{
  "n_layer": 12,
  "d_model": 160,
  "n_experts": 40,
  "experts_per_token": 2,
  "d_expert": 128,
  "d_shared_expert": 0,
  "activation": "swiglu",
  "moe_layers": [1, 2, 3, 4, 5, 6, 7, 8, 9, 10, 11],
  "router_score": "softmax",
  "normalize_top_k": false,
  "routed_scale": 5.35,
  "balance_loss": 0.000447,
  "balance_bias": true,
  "router_noise": 0.1,
  "init_std_router": 0.00745,
  "lr_router": 0.00128,
  "vocab_size": 9192,
  "norm": "rmsnorm",
  "norm_eps": 1e-05,
  "tie_embeddings": false,
  "optimizer": "muon_variant",
  "lr": 0.00528,
  "beta1": 0.93,
  "batch_tokens": [32768, 65536, 131072],
  "seq_len": 1536,
  "train_tokens": 669500000,
  "steps": 10329,
  "dataset": "wikipedia_en"
}
Below are experts of layer 3 (counted from 0) of a mixture-of-experts language model. Rows are named router (the router's row for the expert), gate (a neuron's input weights, with its number), up (a neuron's input weights, with its number) and show model dimensions 80-159. Each number is 128 + 24 x the weight over its row's rms, rounded and kept within 0 to 255. Numbers have three digits each.
Before each expert's rows: "mostly gets" lists some tokens that are sent to it at least half of the time. This comes from a sample of Wikipedia text that the model never trained on.

# expert 17
mostly gets: "s.", " =", ").", " ===", "es.", "er."
router:145105157172168129130100159147136155156102114106108095130161150137151134128109129127129141148083101112114130180092099124123152128159084091108150107084105152142115132146111124084158141120131095126107088174116133177125136159107148136123129136
gate2:116155133112126101161133141060144110105129137132124103163130079095127122169126129140129154098118143127137179135116117087126100124118159151144154172112108146128106148119093131129115116116154151164148157093170096104147136156141141109118123152
up2:153101153099122124133151144159126137127130089111144157106125180129136123093118160116140126175154109126141155116131142172077096141128110129128117088149148126140125141130168126160120114109104102116093092127110154172104124112085120161138110098
gate3:087173129143144149130109154128145137147084150160139134126135167095102136123155138081117177109117105105131108138119109130132150102097111136172122170130123135142140117132156134102138128116184144123154080156126115114086159132094093145115131148
up3:097122133151140116182151114102156105139121135145102159130098159112101125130127128150120144107129081147131064102129105116120127134102118104131121160126139123157136118163124118110104134125171147141109127123108151148121188152120100145144131155
gate4:093117117137127108130119055132131091117139099165100112127169149062123146130129124159145134117139127121130114098117141109158140138146134131140145185130111109101093181112126138158134097124168066125132108083124140119148125109130105132133141123
up4:110117104146107182114143107169151139083129132120112178115167157094127108124127133200155132115143121091157125120075149095121135130148087124111167135084179124117140163097131141135142136145166104115100136131125144138177159141141133126122128131
gate5:125154111128129147115126133147146169136145149117111119100096124123104161158137138122133148098085116140148152119161150148146120123128109080161133120099128144171132068126127118155165116133150122117182170139125060131092092154105169113113098119
up5:165133110185163064124122110084087128144154107107133064112139116125088125132108100126136104185122175130130117159138122155123171159128140109140149121156118113113112150123115130099148146129061132129114130094127159168155107122134157139135154130
gate6:140155153128120113141122113131170105159114155126178119105175123108159091127108156204115098101138141106112126113130104105123085104087120154109102097137101099095146100129154115137135135183185142100106072183125134148154125126118124151147128108
up6:116153098152122143120118155101098131138130115136154149148097149113083095151133157140126148106142111125173130113125058128141080167123129103131191094094184121103156119129135118129113155134095150150134163116142133108106138121134099101117152118
gate7:160087137135112088108129100120168114096082111188142136123108168082146132119121150135152137081143171164125138095138136137120116162140138109082085070127120161124086121128163126157129109109148126114113168121104152094120143148144122133158113155
up7:141182105148144132140124163141173117096130103119127107159162101131147086160151124110104127117131143142118123112099150131103139148143121077174125133131125127112106085093082119134135158115097153143161085106112111129094138108112133089057138122
gate8:130153114167089143108100110123094123151122080131159101128107130131142133127118107144131139117138149112149101097125155141136167142151150103196173161104156129139155117138132142139079135166089159102144130104149120101092121149134110106127122151
up8:117134123101161136140135140139113143105113147112131166132149140114089149100100179106101139136107142143120131161139141124122119127118165177064062156163132118102124156121144111069142132049111153147134095108147113160119105127122107121149150133
gate9:170130171127157145110147114109133131154118119121126108106112190111104124133120154114119165115151122113122076104114173118109110090136111127180128147146085127157153088120129159128114054094110111109104132119113134107077140134116137144103109103
up9:134129135121122146126164103139094122170123103112126081092126144125108125103109105130114177109107101103108089128102152111143137102138090109161120136116115141131133115141153153151117096115113193127109113116134108163086121166095146134154089154
gate10:100094129107167131140155110144104101137105106105126138158121102145118103145080073130121160079115155152155126097104160165158118133154066156125141136182170098135105142163143114176067146151132118137118156136156147126174138146167090153126089129
up10:140106130111139138128130127176131125134119140163149145133142154148142174111133171105120147116164128111106106098134126123131126098147135150102191098106155155151140117114123153140101121132151138160128127161138081092188160163108120119144142172
gate11:108105164133101128132081119149107103153117127155155122115134158087140127137137092165126116140111142075131136161110138160062130136134110148130080084137125086155125130172141097147167122133143124131138153159143182174135135171110158135148140160
up11:130089185128129096117157089132121145107119128126089130150128134160103140137153110163150101178146111152168123128107149113070154125159147119100174091118146121106100142144111131182125124086143110123085165102093099119161127153117084139127153119
gate12:135118132146149103141107168139154141129157080109156136164119147123121103146168157096148099092171124136115134130144099151108098107124187178072133097134089145161176131111117118128082172134100133142121094123109133113151154116100103126093172137
up12:176141095123100135082146118142116126164119137136171150142098158126138153105115137107124120085126151107095114173113082134120140150149145154124120127158169115092096080108151085132129107152134108147130111109161128139172146148115155188148117098
gate13:146088095145109149077137095135149097120135138158126151079124122134195117140129156130166143133190129100130070096119125139157125101120120120140129107119133139176119124120133164153111113145132124129148162135127068149118157120122121146143108159
up13:123092135132108112091152129115100134131149131137107104161170160132119136121159121103135120148160110139148147197094130128106162089122108103128137081174116128077137131128094124162159131124125159125105144109144124089175119159134129161126135147
gate14:100147136111161125157105129139098116132135163115114112165110130143151137112141154153154077137143105128144099148163124117121123117103134160147109139100101143111136129151146116136134106133135152095145120139088111083153139096093104090170137117
up14:131137143124158086133113140132119133124139084127155136127142151140127136143075167148136095119115107161142128120153093101154118122092145122108155064120109120081140110132145109127100162081106139125136145095125127157122108127119149107099110131
gate15:090112157120146153069145083137146088155097127116113115154143148133110131113119092143156156096133146128103114100151144116121131120138093137184127066117103163110118102114105129170132086149139133150135107141082131156071144129083167107157129159
up15:139088126137141090143060177151115093144079149150167156135146127116141070128143091118145131089114104119139132122138106124111100135107118110117110124124165134147087154129146111164147123108097103121146153144134184128170149143130114143135108099
gate16:112151139179114108134096106125133099109100133135140149119090079142118104143120155137146177124122119117139148136134129071137113150179109140117133138130165129114188164143118131148145133136110120100142124136105133136117131172114086101111158135
up16:088117129163146101148089129117099121159129128119127178094107088164118104132148144144165143183149140131124157122142112095136144075184115119147122160120158128119124150144103127137132123100181113113127129132097141123125112141110127137098140123
gate17:095112126130119083126118095138082118136180157140132153144159088128098156172090103082123133145100138111136135097143108167130149117100132116124098128111143126083130124128177129092118140127171134120133087135109129096086132131138100114114065077
up17:137135125125124128136167104166095089134147141139126149119115095139094152189124146083153084143139093139125155139168090154146105112089116078109134101142128145136117109089143126123101084137166163125123116169086140101083137144143147103118083117
gate18:116095122115149135099168117143164140131095122080135159136181121134146142083176111141142127135150168152122130055106093122153111099138188093148091132142116149101142160142125143150107105116134155118108144121156168133133180087135074152134132121
up18:111140106092140149152174119112141113125084133079148153095143149158141131126121118156117131145122091144147150138071115122125107070130156087162122160155139092090136154144093146115145080148103161149147107119153184149122126060143100104121125111
gate19:137151161134106146118089128120096119124167146119091161132134107108129164112117099121129120132104121120083110117133149139133102099105137084133126113133097063142135096143163134110160131124132108131118148115135130111147142122146101197110125137
up19:162158107176119193118100140109126126136141162132126167110140131090108143132116108137130129133089122147116121131123103122125096093105128109117147126158135090121153111124171142116126163091134115168114146095105164174158107093103109130094142097
gate20:119147158135115108134182142154127154148169132150094163096112118126123120111129143134126137123133136123143079149127138121166107175127116094135186168139097158116137129128138082080129091110099155124090189107127098139103180126101101129079163135
up20:117084105161132124082113156120144168154143109122119116093146143117112145159138063138160125072167105132136146125152057115142124096101088147118127118098146137088098137083120126128125155163134122087119097149093105111144148164149092133155128126
gate21:095141126141110123155116092110168163125151135112116109111133134123109112167081097154102132104122153133111125113132140126141138143091145144141099122114104132166109095166127124126114141131152130150119109079146103087113136140157111126119087151
up21:116123133126116162098131133135118127124169123087096162144143134088188101124137106116078146150147086115125114135156111158134103138115146174100114087163137128075158094107119096172121131088139115160121112156129116111135158157170106172111129165
gate22:098117118153091148115122141118145154122111088126169115146132102128114163136145139086129175122097133107118088095149124094151124113139105111122171119103145152134123120134126126127074136129160153161134171122189143118115081124106123093121137106
up22:118137126143145135111116140145086172085130107160172121083149130152111111113119130140114093153094168135102097133123143123122084156138142149159149127131165112145098134118150188108170142106157110140140091103097133119168157131112114114103101118
gate23:077140154104112150146140122117115142135139092143094123144157133118157072196147104148096156164113151117126126138131134099125120081122169155155105141142111148126101123107101161199119092136160143111142104118136122132138101159097127156116143120
up23:156120108105148145163135134176121153143147089140143144149123155137124119079116153140096107188131104095122145153154139081114146129111148124146131094088107118160159118120110114148143123122144138103182139114174114162112105132105130138143168189
gate24:141118161137129109123088134130146120101106143142095136119167109146157115128121125093147077109144129133137097132169159107118135134096147142150140187098108104141162080146087141140126147144076140079141174150137092071140149142146120156148118107
up24:120170104139097199088154162129136165169145084112123118129065165120138115071157115108137125151092141098155146120100114170146127120149126106121093112132137167150080105119146131121143116122108137154144115124141138167125095132128093129126097164
gate25:139125119145178087093117118098144094136146141167149138112105125166150117112145135174092153081137126094128159116137098125125170127145126120112117153125125152126149141121145098148146096139123131122074120153137134115144134147113123069144115123
up25:111111145138129139139118140091124109135108122129119103142152143112123148110128159106110116159088109111141135104119151115116108126100149084143091138104123127111140110151102177092123103111082089142156108109123155116146145106171146194161131107
gate26:119109158153141132154133115119136134108102118108078156114133152111116110129099122136140168101114149148128134128124111072104069089170149129177155156096105107144135113154124076113117125088140128131088120132105132117095110102141138186126146144
up26:108144096126180122111136089115134131116132143145139084139126117099109117104143176126119114139099157165153123123132157137171088112166076106181116135134134113113164139128152116128116102091141122155104117146128117113148092120137137144129157151
gate27:147162093162122165173101125110116102106096120181140150133112105092130151180132151106104099092147122131121137099126150115145096126149136119123128120122145160142076110135079135146105138116162121127149092140141138147128116124150109129142097119
up27:131133068120119143140110097098124132134166120183144131091154082146111145140126140113099134117133124162138104131116151096126114085107116118123100101130160141140108100100079114090120112155109115136137169192137157144115141116118125138130151131

# expert 28
mostly gets: " final", " Best", " song", " his", " album", " Final"
router:136132123102108116108117141118159153145143105098169124091102142117097144129121125178113164150115119135157106126120081104131113174115127192132108119149127123108123139129113125136174163122166130145098143112106124165094082144102116177112160170
gate0:091120091125158130123131161114147097064151132129070127134096185132091103129135100166103128123140159156110111166094143090106132113119094123152103114111132136121069174097124130112143080102109143108145105133142154118129076139153113141128122122
up0:122089146106132159135134110106125139118147167158135113126137136169133167114138149189129138138131088121118111179114151117104128097064153142157138154107136113104117128101102138151146117162124164136106112138112165117154152120072159136134141094
gate1:129121091119097167117133156161103131122125148104116086072131128118158145105080153113165116159143149128089142154104173131130101139146132106122146123126135101119131134170112134168134087159137145164112144139108112128150179166133102127154122108
up1:162116124120112154104088113145123141152114127097164144149138122109165089085111140133112139129090153143124135118155140164142070088111128113145158096146150143164139126066100131162118145136101166121143085122094109115129104159100163119106144144
gate2:136149147180071135099141164124120107111157108181135148102153110128130157125121075082122128124131096160108118128102152114148126123159136162115156105089137122135098154155158131131157163141162137087146089127183137127139157147120140135172116101
up2:095117140097182133114123104151128108112169141131181116115164078127116114121092126124138153111127091136097164129126069130161093146102168127144120120087127152138126135132176143108123115140119114109115104124081142155092113127093128148125122115
gate3:136121081104074136130126171119178136141123112096166157152126095171124096162173095135096149083126102089120155130105106138093178136102112139130115143151172135123101145139097137103149107110157136127136100097138156105111140116127164100075099142
up3:113152146130158111117135098123143109137117165103081149153108141091109133102070132141116123143107130134147094099124156115103085138140096137123109098116107139156135114114130117113125116161114120122092104099098162147142103157120078211134133101
gate4:131141156087172139125130099103111156169116097177135079113150131101134109148135130110136148125130128107117133146102096144128126130096126132136126166116092144157102130088138149125137137092150160121138107091089136091084166141086120159129101171
up4:131121139139110141111160094118089137107135102118105142129131124093141134132117095132142087149142143122128126130089108154167106104154102084138133112111155155141120108134083119108128103158152085144105192126137135122106122148157111089125145128
gate5:119105137142136134139139116125125090113123117126132152092119139110146141194115148135175164113106125129153095088121144138113100147119094149161126143145129144121118147156124132097085161137139127114150093145101140115171151132135179119143144119
up5:123083118084100107154110159110091147123157132122165122122129147131125125099106132168122145121103140100152101182161115179131114110154115102136084149140136083087149133160165108169136108141113116113122143109121170141083118159115130103147110135
gate6:135121122098126132134155134138143111156148129077108145122103170123114141086120068140147130177154087106110159152136178099166092126107099111136106143149108124139116089141133142122155097112160121169120130131097119104117118120134089142140156063
up6:175162118106140117117158141106127165126168101097138183119156126157161137103104114140115131168140095116151117179071106128099079129156154150119126134110123136153137122127130149175111108172111165160114127107087126165101105125088141155123144083
gate7:158160107172174155129149115147143114122137134119153085097138139164164134102139172133153099143128146090109133119129120102170112116159152183126126136204092100138158161123144138180117150135110122126100126157131100094118099167115126171110112126
up7:144147121142181136129168086111133136123145141131093132140160135087133115135155161100156132109169171105141102114119148137126142064153131105156092170083121148141121130106130126131133167143115107141070110144088154132109108150131108138121102142
gate8:124105128176154102139135062087155106104143167141128107156166142092117117145112130124116107126150135110118114091112097152136168145105112141149164066157104132136117084114139133134122146093132109114087149140136128130132145145116125111126154134
up8:174140143156123123133131139152134151139127164125166088124092148162149100082139110152148093118093095138114149130154164126128125071146134126129118099160149120114135114091182137104091167117145140090145138104113118149152141120161145092129097111
gate9:138132123099118150106140096154120096146151126109127104160146142135166109151079116139123102157103140173105128086142112088125109149132137124175141134122114099122152113128114063156166144106085124169086138150126138128066121113125122137127142145
up9:096069140150158107162137121140132103124130137101122167111130118119122104112127072143153138083100150149168112138110126131077167138153106129137126134108100133092134105109095137159145138130139133136143143134115169118146104111139111132115163133
gate10:111102129126154178107141165105136113129155144119165087113121128120121107154102123143125095144147136099143184108084134129131160156166117137127164120142117151139115144152110093170087157113142120108107133137135108163105104142121160060127145141
up10:168121132152155158145170121160084165131092159135092135147150136123113100091184166148129155132130139147103125134172097133153127098157182128122140133141137124159184152132118108138130160157095109117168125119124108124112124107124140154075113118
gate11:119107110139098128101163114127160103124086108147145078130168118127135117165079137119136123115139124115138115095090123136080134130101115111137127108115147159105135163127129094143141159132152137119115176131116078075152111133146117153155091113
up11:091122097175172137100132118153115126100118110106175136127104092148096145121144139141156084156143155158155145126150163139117149159136170091115102107153135117169137138147122106087154135144110140120115106131117134125137156103079141134131160132
gate12:129141107116146095120096167092103141131148126112104168129096085106130138146130096088135145097113088160148128122133101141079111092088127150193090121132112096140137166151144095097103170104142108133076167135127152119150102136146100092123139134
up12:118135139134157167110104122141119080130119092098140129134125151178128188142161149112091119110146135121172081112145117136092136094157098124111153106126117128138150121141111133148117128134125105088115126062148135098111137083167128166166148113
gate13:159075107144155130103094121145147117158138114124127128142118156141120070155139148137128137153123160142136112094130133093125101121128144107110100078150157142125140135123131116126126129126150087130174148127163107107127117164147085210149123124
up13:122094142109110101142111129111126115120109065125132119078172151115168120114150128146184103104124112143157127105132101151154206157117132114124179115119129165133107159108108151151093150086116080123130098136089190118150095129133157126099151124
gate14:140139136083125111123096172124104178111101151098086148159109098158094157123126089150148160092117098116163087158134108097141147131121119143077105122140117130142122138154077080105123135158141158139147130116143149105140138087124143120076111117
up14:096161116140122150131151099109114127155129092113142147150116132127140128095117181113106135119127165140108145174101151138129100100149120143170143133099137143107138114131220171139098134070110097156132108179125139136136118165132113148125094168
gate15:103140127123109145140092120146103130165118124142135119111176122119146125135111070122123129133130160123104073165108140093107141093125147081139120173140110170119109129149138112124161137080143098137135108125159125115098143084143125131145121160
up15:144129164117123106151109132141108151146133091134090101106133155127152146105147114159164164104172129137129118140100121148158147193105137116137144142148122116121118148146056168146126157106163121104191130142100111176074156137141117159103172129
gate16:091179139115119082095114128111124113120120149123113138106120146131112126114108157111156114184115116141140136114107160129105172130135141141109130116130127136111138126164161113110111123159161121130077114148082158172118141103107099139137106115
up16:119135129139151137117112130072124117123066112144109135096077111141140155127104133123133113159143140164114113142144143144129113135087154121117141063149128123105123114132157144128114091089127081136094144115119172154147095083112126155061128129
gate17:113120155164145126110132145111103145148095142117132142116108164087152122208147108122140131120113087119164102125111133088109126130116113114139127168126160115069126081181179109093076112145136127118151143114130150094127114139108098101137156114
up17:157140123123109065163108178073121148139117130089174135159146118128120155121095135124151113112110131097145147109171088124108126159081136150117129117147175066129118131150174124087124134071094157153143128078138121086105144131170113139127106117
gate18:097124171129084078085148131134130124131164102109169187108131129177097104131143126128084149167092117154138134141129132152200118148110156148135118137127123137121118141114170153094165137118151142139124102139169113101081123129142143121154148108
up18:112099146093104130138116139160132090104144145064129168162130154152114129123121120157093097129114149154159129093137086119133081108105126149190107126117178135113111109137118126081132135092092137129147098081162136098122095109112137095136145102
gate19:146140156151126095117100048139176134143100155143112145149143157151136099138119145115112129086121080119127131112147116151142137098125110108099140175120105193118119091131143129159138151137121103142180131131119127129111122139128107133113116125
up19:107128121099141126163138139127136104138113154112140073118107163134142132157100152130126119141109116121156124098120080077125113129124105132132133131128096122152146106172101106109138092147130094122115118158110169103145114143127128160185084136
gate20:107086091106091129091148144114103148139088126124105128100143103136108094126103138112103115101085112145102133148124162110122116140127134155145099134140138129087162124104169091102106149136158133136155122154074105153088146163125098135139133127
up20:109109114102090116152103174110106161133116119132107148156111107119116153133123107169173119116166154107138129136126127155098123121170174164143086125165119157119125129110132136132151128096135124120091125149072122114135124129133134063087205096
gate21:099081099151133093131108122099125109138148105094143101118142110090112121113105144083129127076122150137117140120131141100144122131111137139121104129108140118101136135160135147109153103140120105098120097150140105128130110157125111132162116146
up21:086137146124113154170105086131159119085135106136136098107171153116139116147119134162113129101143134119160178085140072114117120085138095092096115158173146180155134074111098128163105150154142163176145152131138122087115114128106135122085135121
gate22:153128106144151143090102086135098144114125119120111131123111135115152150131136079145171107102105130139136104129163133103173112127166142153146126091098101084146157177143134123170118144124120146132138084087146113135154135143125142123164131121
up22:141161151165107113157110150087119122109081155161120176124120128122126128156151128087119110167146145143160165121144108148120154130083107130128093155110100110123063156124123140156118130125114172119125183131119131106157118104138130100080125114
gate23:107083128128123131098102157130154090114146154131142112117116144092128090194130098086121127125140186144144171085153084120112111136100115134120153139120133118111089126123111136142129155109134112089120139109107133125122145073200155092113137101
up23:142138138114126170148131105111126145103131094153089128104155121138129117088151171120151152152138090183122117172108192142106130123113122112114112137089099134126131159206128099101140127117105133105137135137167126128118140129132124110138102145
gate24:130097107122109171091113128156153132119145173129132162146084183175185111118164081122128114135120084140117126143121145103159176138104119121169133118194105091126127128114132162182126122069155121134148166161132094129116104116102117137108177139
up24:110115088127129116107154092090120080122110155156152097142096120092093102122121142135156159120101135109152116081123089153111098150118112112159145153097156140145143107110133138137123103177127122146152150129101152099123108183137125109117110153
gate25:168133172138128117133121151158144135125131078121144138133140150153155158090109114155118109143132126147120148126110157149093160098142166126130109178173124133140086121158145138087130143087087137130099104121124170151109157188113133143118145132
up25:108086133117149127118162169120126166146149174170159135090122072096122102153113161122129066128139119123117118084127101126135124161101128121128136118109156138112156112155117148153142105149143117125116159128125085143116127139134115135138130156

# expert 9
mostly gets: "\".", "es.", ".\"", "er.", "ing.", "y."
router:171119160141154142146158144137128168121107086139115130150148112152147150115086131136121116134106120118153105165100097145133119122149072108119161139125136162157104118128067119061171137084096130144134123198143129165130112149119160127123119122
gate2:146141148148108161097115128106122165125138126158120120146127145112132144156131138087157156130105146161138127145071162112142148125126139115088180124131074159130139134106127119097139113115153096143133097099122123119089119148138159143118129139
up2:135101104124094148135110152119170128137138097131129179127121182170093131145120104135171141147100135106103125128118161176129114161139095140142167166104116161106107116143112132133134083119140112128107129154151107132139169126110106152119137090
gate3:120142115138138087103181161122120160121117129144075133091124114132164139140118177108100138105121156144102107121126142064122112163082139113110161101176161140141103142158145112098135107079152118142145099123128105100124120153110144115117160119
up3:095099106130136128130159084109103131105134106131145090152146122142107131089107133130163114139166133103130137125102105119139119150133100113085099132141147114090183164103156110112136162136081114144078116082174148149159141114166108163103109128
gate4:066098159123056178160121160127110083122129166129090147136131112123146099092115125137099136114132146143155119103138143121124122097134141122120161140126134144111139135145118139106122112120122151105137129156093114130141123113141108120118160131
up4:178126114125136082118179093149163133160117136128128125146117121110123134135117132077105107130109139131145124098150128111143108162131085102121135100114126128110109095116142138143159118150143151138122118158130087093132114180108117131168166173
gate5:119157103117076094153147154065144143121114132112137166157139119143117108124114119160145101110154142143176180172164166160126138141125150123166110129150144168116125136140105130139155119098118128110108143150175161146170109151112117159141142132
up5:122132139096175123099165123137098102165130162115140112090155132153122133113134097070110129130113111075122125062155129112113087107141115085152122140140086118137132131128135129162114138137162160135151150145127114144115180134133097116108135155
gate6:156098098149118163110113154165107166130144138144131100098110109085108095096137153123123186098122155098102095173153120132101132094115161159151109132140163150153114130107176128134121095138135134102133121138148090098105088162111101134153120129
up6:164091124134142130157109158145137186144134159137125106136123119078133092091165135097069129106104146105136079181156126120088104158132148143118116121132142157124083101102155134122162123106146096111139113093134081142106137145110140139139123117
gate7:137110124163145141125081136120164123110104135131128132159121170165151115155096145148130120126186093125140174114157112157152152099144139139162105111143127144130135100167106131163165111156149136160154148038100173113150150124153113112157138108
up7:158151100123161099149121117119180123142062151109107153095129103123142136144159155123150125104102107138095174140112131068098081101107125138127156178122130162122120120078082117121124137102114138134127089100111115128124089101144118149116101153
gate8:140112124122134092106148126148170119096113147106109103122136130084132144113146092125141100079094177137165147092107147100075149125115167144149133124144148146141108134160096134123084125148072135102135126131083119157119135128118125126127130139
up8:109135147135138144123104126161088120110097108140152160143135138133153148141105140124109103119108113178120142052159123142106139131160156141113110104144114119081143106119144138140157106119140092148158135151105123105138140091149155143097151086
gate9:101144085166163115134061128100099101080121132155127109138132125143141088133135112158144141087118172123137148104165109145142150134129153130148133098150120137118101132140143113098123127126107125124136130135112098113079106136146116148101103123
up9:119118145118140102148142101109137139137144107144155110095141147139131177177142183104139128177107103143119128140100130129132132114116112150102106161128128084133118134102117140116165122117159144112123139114110136110156154145109151118183144111
gate10:107120144117145075130108102152166116111124171121133130117153114172112089170116153138086105123122117124144159099111163126119119118113081125129105152104168132087173095167141137154162153127165116143143142122151128153092115082126125140066131111
up10:110150133121132152122168136083093134158160097154094091139096095135090109129200117124163133124104130126109122141131100108127160129198131108114154125122087145179062137126130115132117124135113142122150077132092161132152117133102080087167118149
gate11:180120153135103195094139139161138125138156116136156177108137097134099099118142131151137122111105088160054105136108130102132136113092134105131108112122104177133104057118131122088125118117183104095112147129190143108115157130118151110137120126
up11:139114163140145144086135116114110145120140132086132120135164107124119140156163115118150140129144108124118142120138105130083135124103162136128120116121147123173106115080088112144154162133152093121123148140152109125142109151140158133111170108
gate12:131136114138152103136124177124132108128118111145117140080126121125172105130138106149131148102127129136145159174131122141167095099111100126102100143128127156091126137170154110107156098109146135095140142146160146156121127121168142095151134156
up12:137114139153157139155157121122151122105131126135111139117114134166130166081140119129146126145098107143144157173145140178103132154084148121123107195147138117110141114108096104147106191125108125138130157104139121115135166078162112178150146132
gate13:113093121122118139088191150088103123151133161130096131163131100122159092148113072146144139106129121099127082143127100153124145116137064110150165160110122100117112171129160115140134098115085134104125151103144137159152154162103162124091136123
up13:127101157131132131166135099122132125140144161125137113158150140117114179111108100132091092139138153134168166091106124105132126123105124127107099113092114147106054124147139119118140143153112078111155153176086140121142165109172142125105113144
gate14:155157146141155119135137084160102134114146145162144118137124125125151139132102169132111120140151147101127112142079136133133049128127136136112119136147091126105141140105171133129081119134110109080120116115170163169098123091086157128109099088
up14:142101135141114124142158157105130150133131131129142108103144175140127109155184092080132107155096080114092110161137103136105152106140166123156142107100148164133127097120103166162136149102121114171157113097099185136136127150156105144172150095
gate15:099146109091125116098134154138106146131124107147140143119116069136101146176158114140115164096136114126108122141156132095107146123092115125104122112138119096121127143105182081116140143102117158117145162131162132114108123134117121077165097122
up15:118165134155146129108144106159100135142106105181169150139098115123173130135104149114116135106099141147061121127126128103117153141127114093150114119133115121118126132071154141068186163129171132101135166126144118107141134085121119094113142140
gate16:108155123114099072111123114119161095146095131118124101155139128118121138110114129105142141128109116130136116123122125098172134127115120071130121171136121112151144123165113126127134153145119097142139143047131162117147083141173110140140150098
up16:122121119143161148130140137143149143130119119178126149057135156136127165136146114149114144117128164147159111151104131137101134133102114119150123122152134119128059140098122121125095116134060139108081149131131149184135125104127137158145119104
gate17:177143103143085119110127139151131126144159100169145207120111123123105120115148136143082123193089137106159118146152156137117102155129113153110164098090124140143136126079179106141140151147105139119131129079126077129116136121092143153122135076
up17:102103140130126148103114139140152125119118106118120128126123107122155168099119065143150139093133117172132163146092149159181107096152137110141053127124164089142107159129119136081127105101128120140164148154105116100132171114147070135099107101
gate18:147161131150120192109116096139146124092176102125085161106113119151144111125124116127122144160119143169132135123145116127132142141120122129107134110151109122135179102137124082132126122145100157133132133116102149100099165123167140127113141159
up18:171152109134147084144150164120139124155116125091130131089163126124092122145149135168132129144156131135098119113128123124094121163114112139127121129142111092119135147107107121109127144129144126109176138098135158095095140155155117115101170118
gate19:111094092115122129139129140136139101168170142149147118149133054162126167160153151141153082100136136137130145138154124147115111129126113125146106123124149078118131143141155109161093089166137147123162112136147100148134113119123108129158145070
up19:128156123108122123123114136129134140124093100066118103108119135122108164110147139136098100176134173172147144160119158138156141133115143114084148110181139115112139174121136153129116175155126128137150056096152131146106096132123134108096131117
gate20:173112146107114146118133102134093129101208148089132125129123152149131111107141140119104166105143155087112120157101119107117147095131164126153133146106112155129085114189095173171123177149113120125172147119132131116117146175111127155146153137
up20:110116090141096131090140116128142155104115125094096141130143132145123098115139166075108138109132126084134107127151147113157107123140118118136155138154121109126099103156096149156122145087123158114096106119113110129128159134093140141099153098
gate21:143117154163089161140134095148155111157143121108136119186136120114113106145122140095145124141161139111154099116147103140152095135094117105134097134197124130078164164170146116113112109112145116069124133129092113088159160157156108114105115128
up21:136124114140120125158115110139085150126141169124131108110134097096118124105125126087160113130144121123162136132139152088121115078142077133127124139123139110131089138158118110134153117100109108162144105150110166159173144105084139138132146124
gate22:151113087094124098096089122132125129111115176125151116126135109139148167121125134107136095134143107080107124084104114106116145170113134147088131104129133123167164124136121142118129114154142086124128171140122119080166083137127168117098142169
up22:097098113140148104112099156145100136121122139130132128108137137179125111136098111130146147142112096137097121133124140164132125178085116104109131127113149096163086139113100119097121136122151141151123082152121118130168110110160118118129084154
gate23:124134114085139159142126080134119143110119077134140097114108118136133140129143099129104098138125117132133123096179157105139172118127121143160145080107145126087147075142180092135127130115125107139129150126181134105115161169104159114131162109
up23:159181108111152100160126108128138165124114113160138110089131132158143098114110149130146121157090092138118129094144158092138126115139152087142129140139155111089109116130109151149146140135137130124109139104138098109158108150090137091139176094
gate24:109130146116138072120107163116150130136114136132157145104075138157153176164131110127135099124147120108143159156054130107092153089103155119142154146135128132099166124120120111113149126111159105076121150116067170147140161129110122108055161129
up24:121106131120132159114144087124155109128138162126119122106152170101131110110140170078076062125124160079067125098139139155127113083151156121111109108112138140122074148132121153192140171122128147098162120165144107134150111108155103119158133141
gate25:117132120103114135089107155104108080126126139158133151134086157142107143119121130111126142126127140110130116139153145116115117158146136140163095133136122115130197129151123163125127129182174132109088158175111095145151166117135127190159178172
up25:139161116145114104147102135111103118123109140089134122136124155132128125134122151164119138115188097107154170160107128135107132108135097107106089135138149137091150133067081159180113108123159125174115069099126155109118100110147138157145123150
gate26:152177130171133138132139157150126122108140171153135105118141122133098194157140110141137123161160111127159118185121113085117143136143133137112166165164100161129125130170138122076118075167134123122144138110111165133155161132121111132086166128
up26:095161147114113152119121123100126151149143126131122127120139124132112099104118141095119117140124130109089113106175105153130132152131105116134113098133189101149115154123098137158119166142105173137122081144147088142108135131086109149205103159
gate27:098133138131093109138066124110128118103132099118120129138107139141169137133112140113138155132146144167177151101125132097114099073119114138163136111162141109155175147113118147137157112123129115138151122090100120190126134131180107095129154121
up27:094083099168141098106158108146190107157131090136158136128101139152127096097146135095127091126121165150119154108120139146102157142122142075132108162112148116130099098135154136111163127096133141113112090118097126135142138108145135127160100090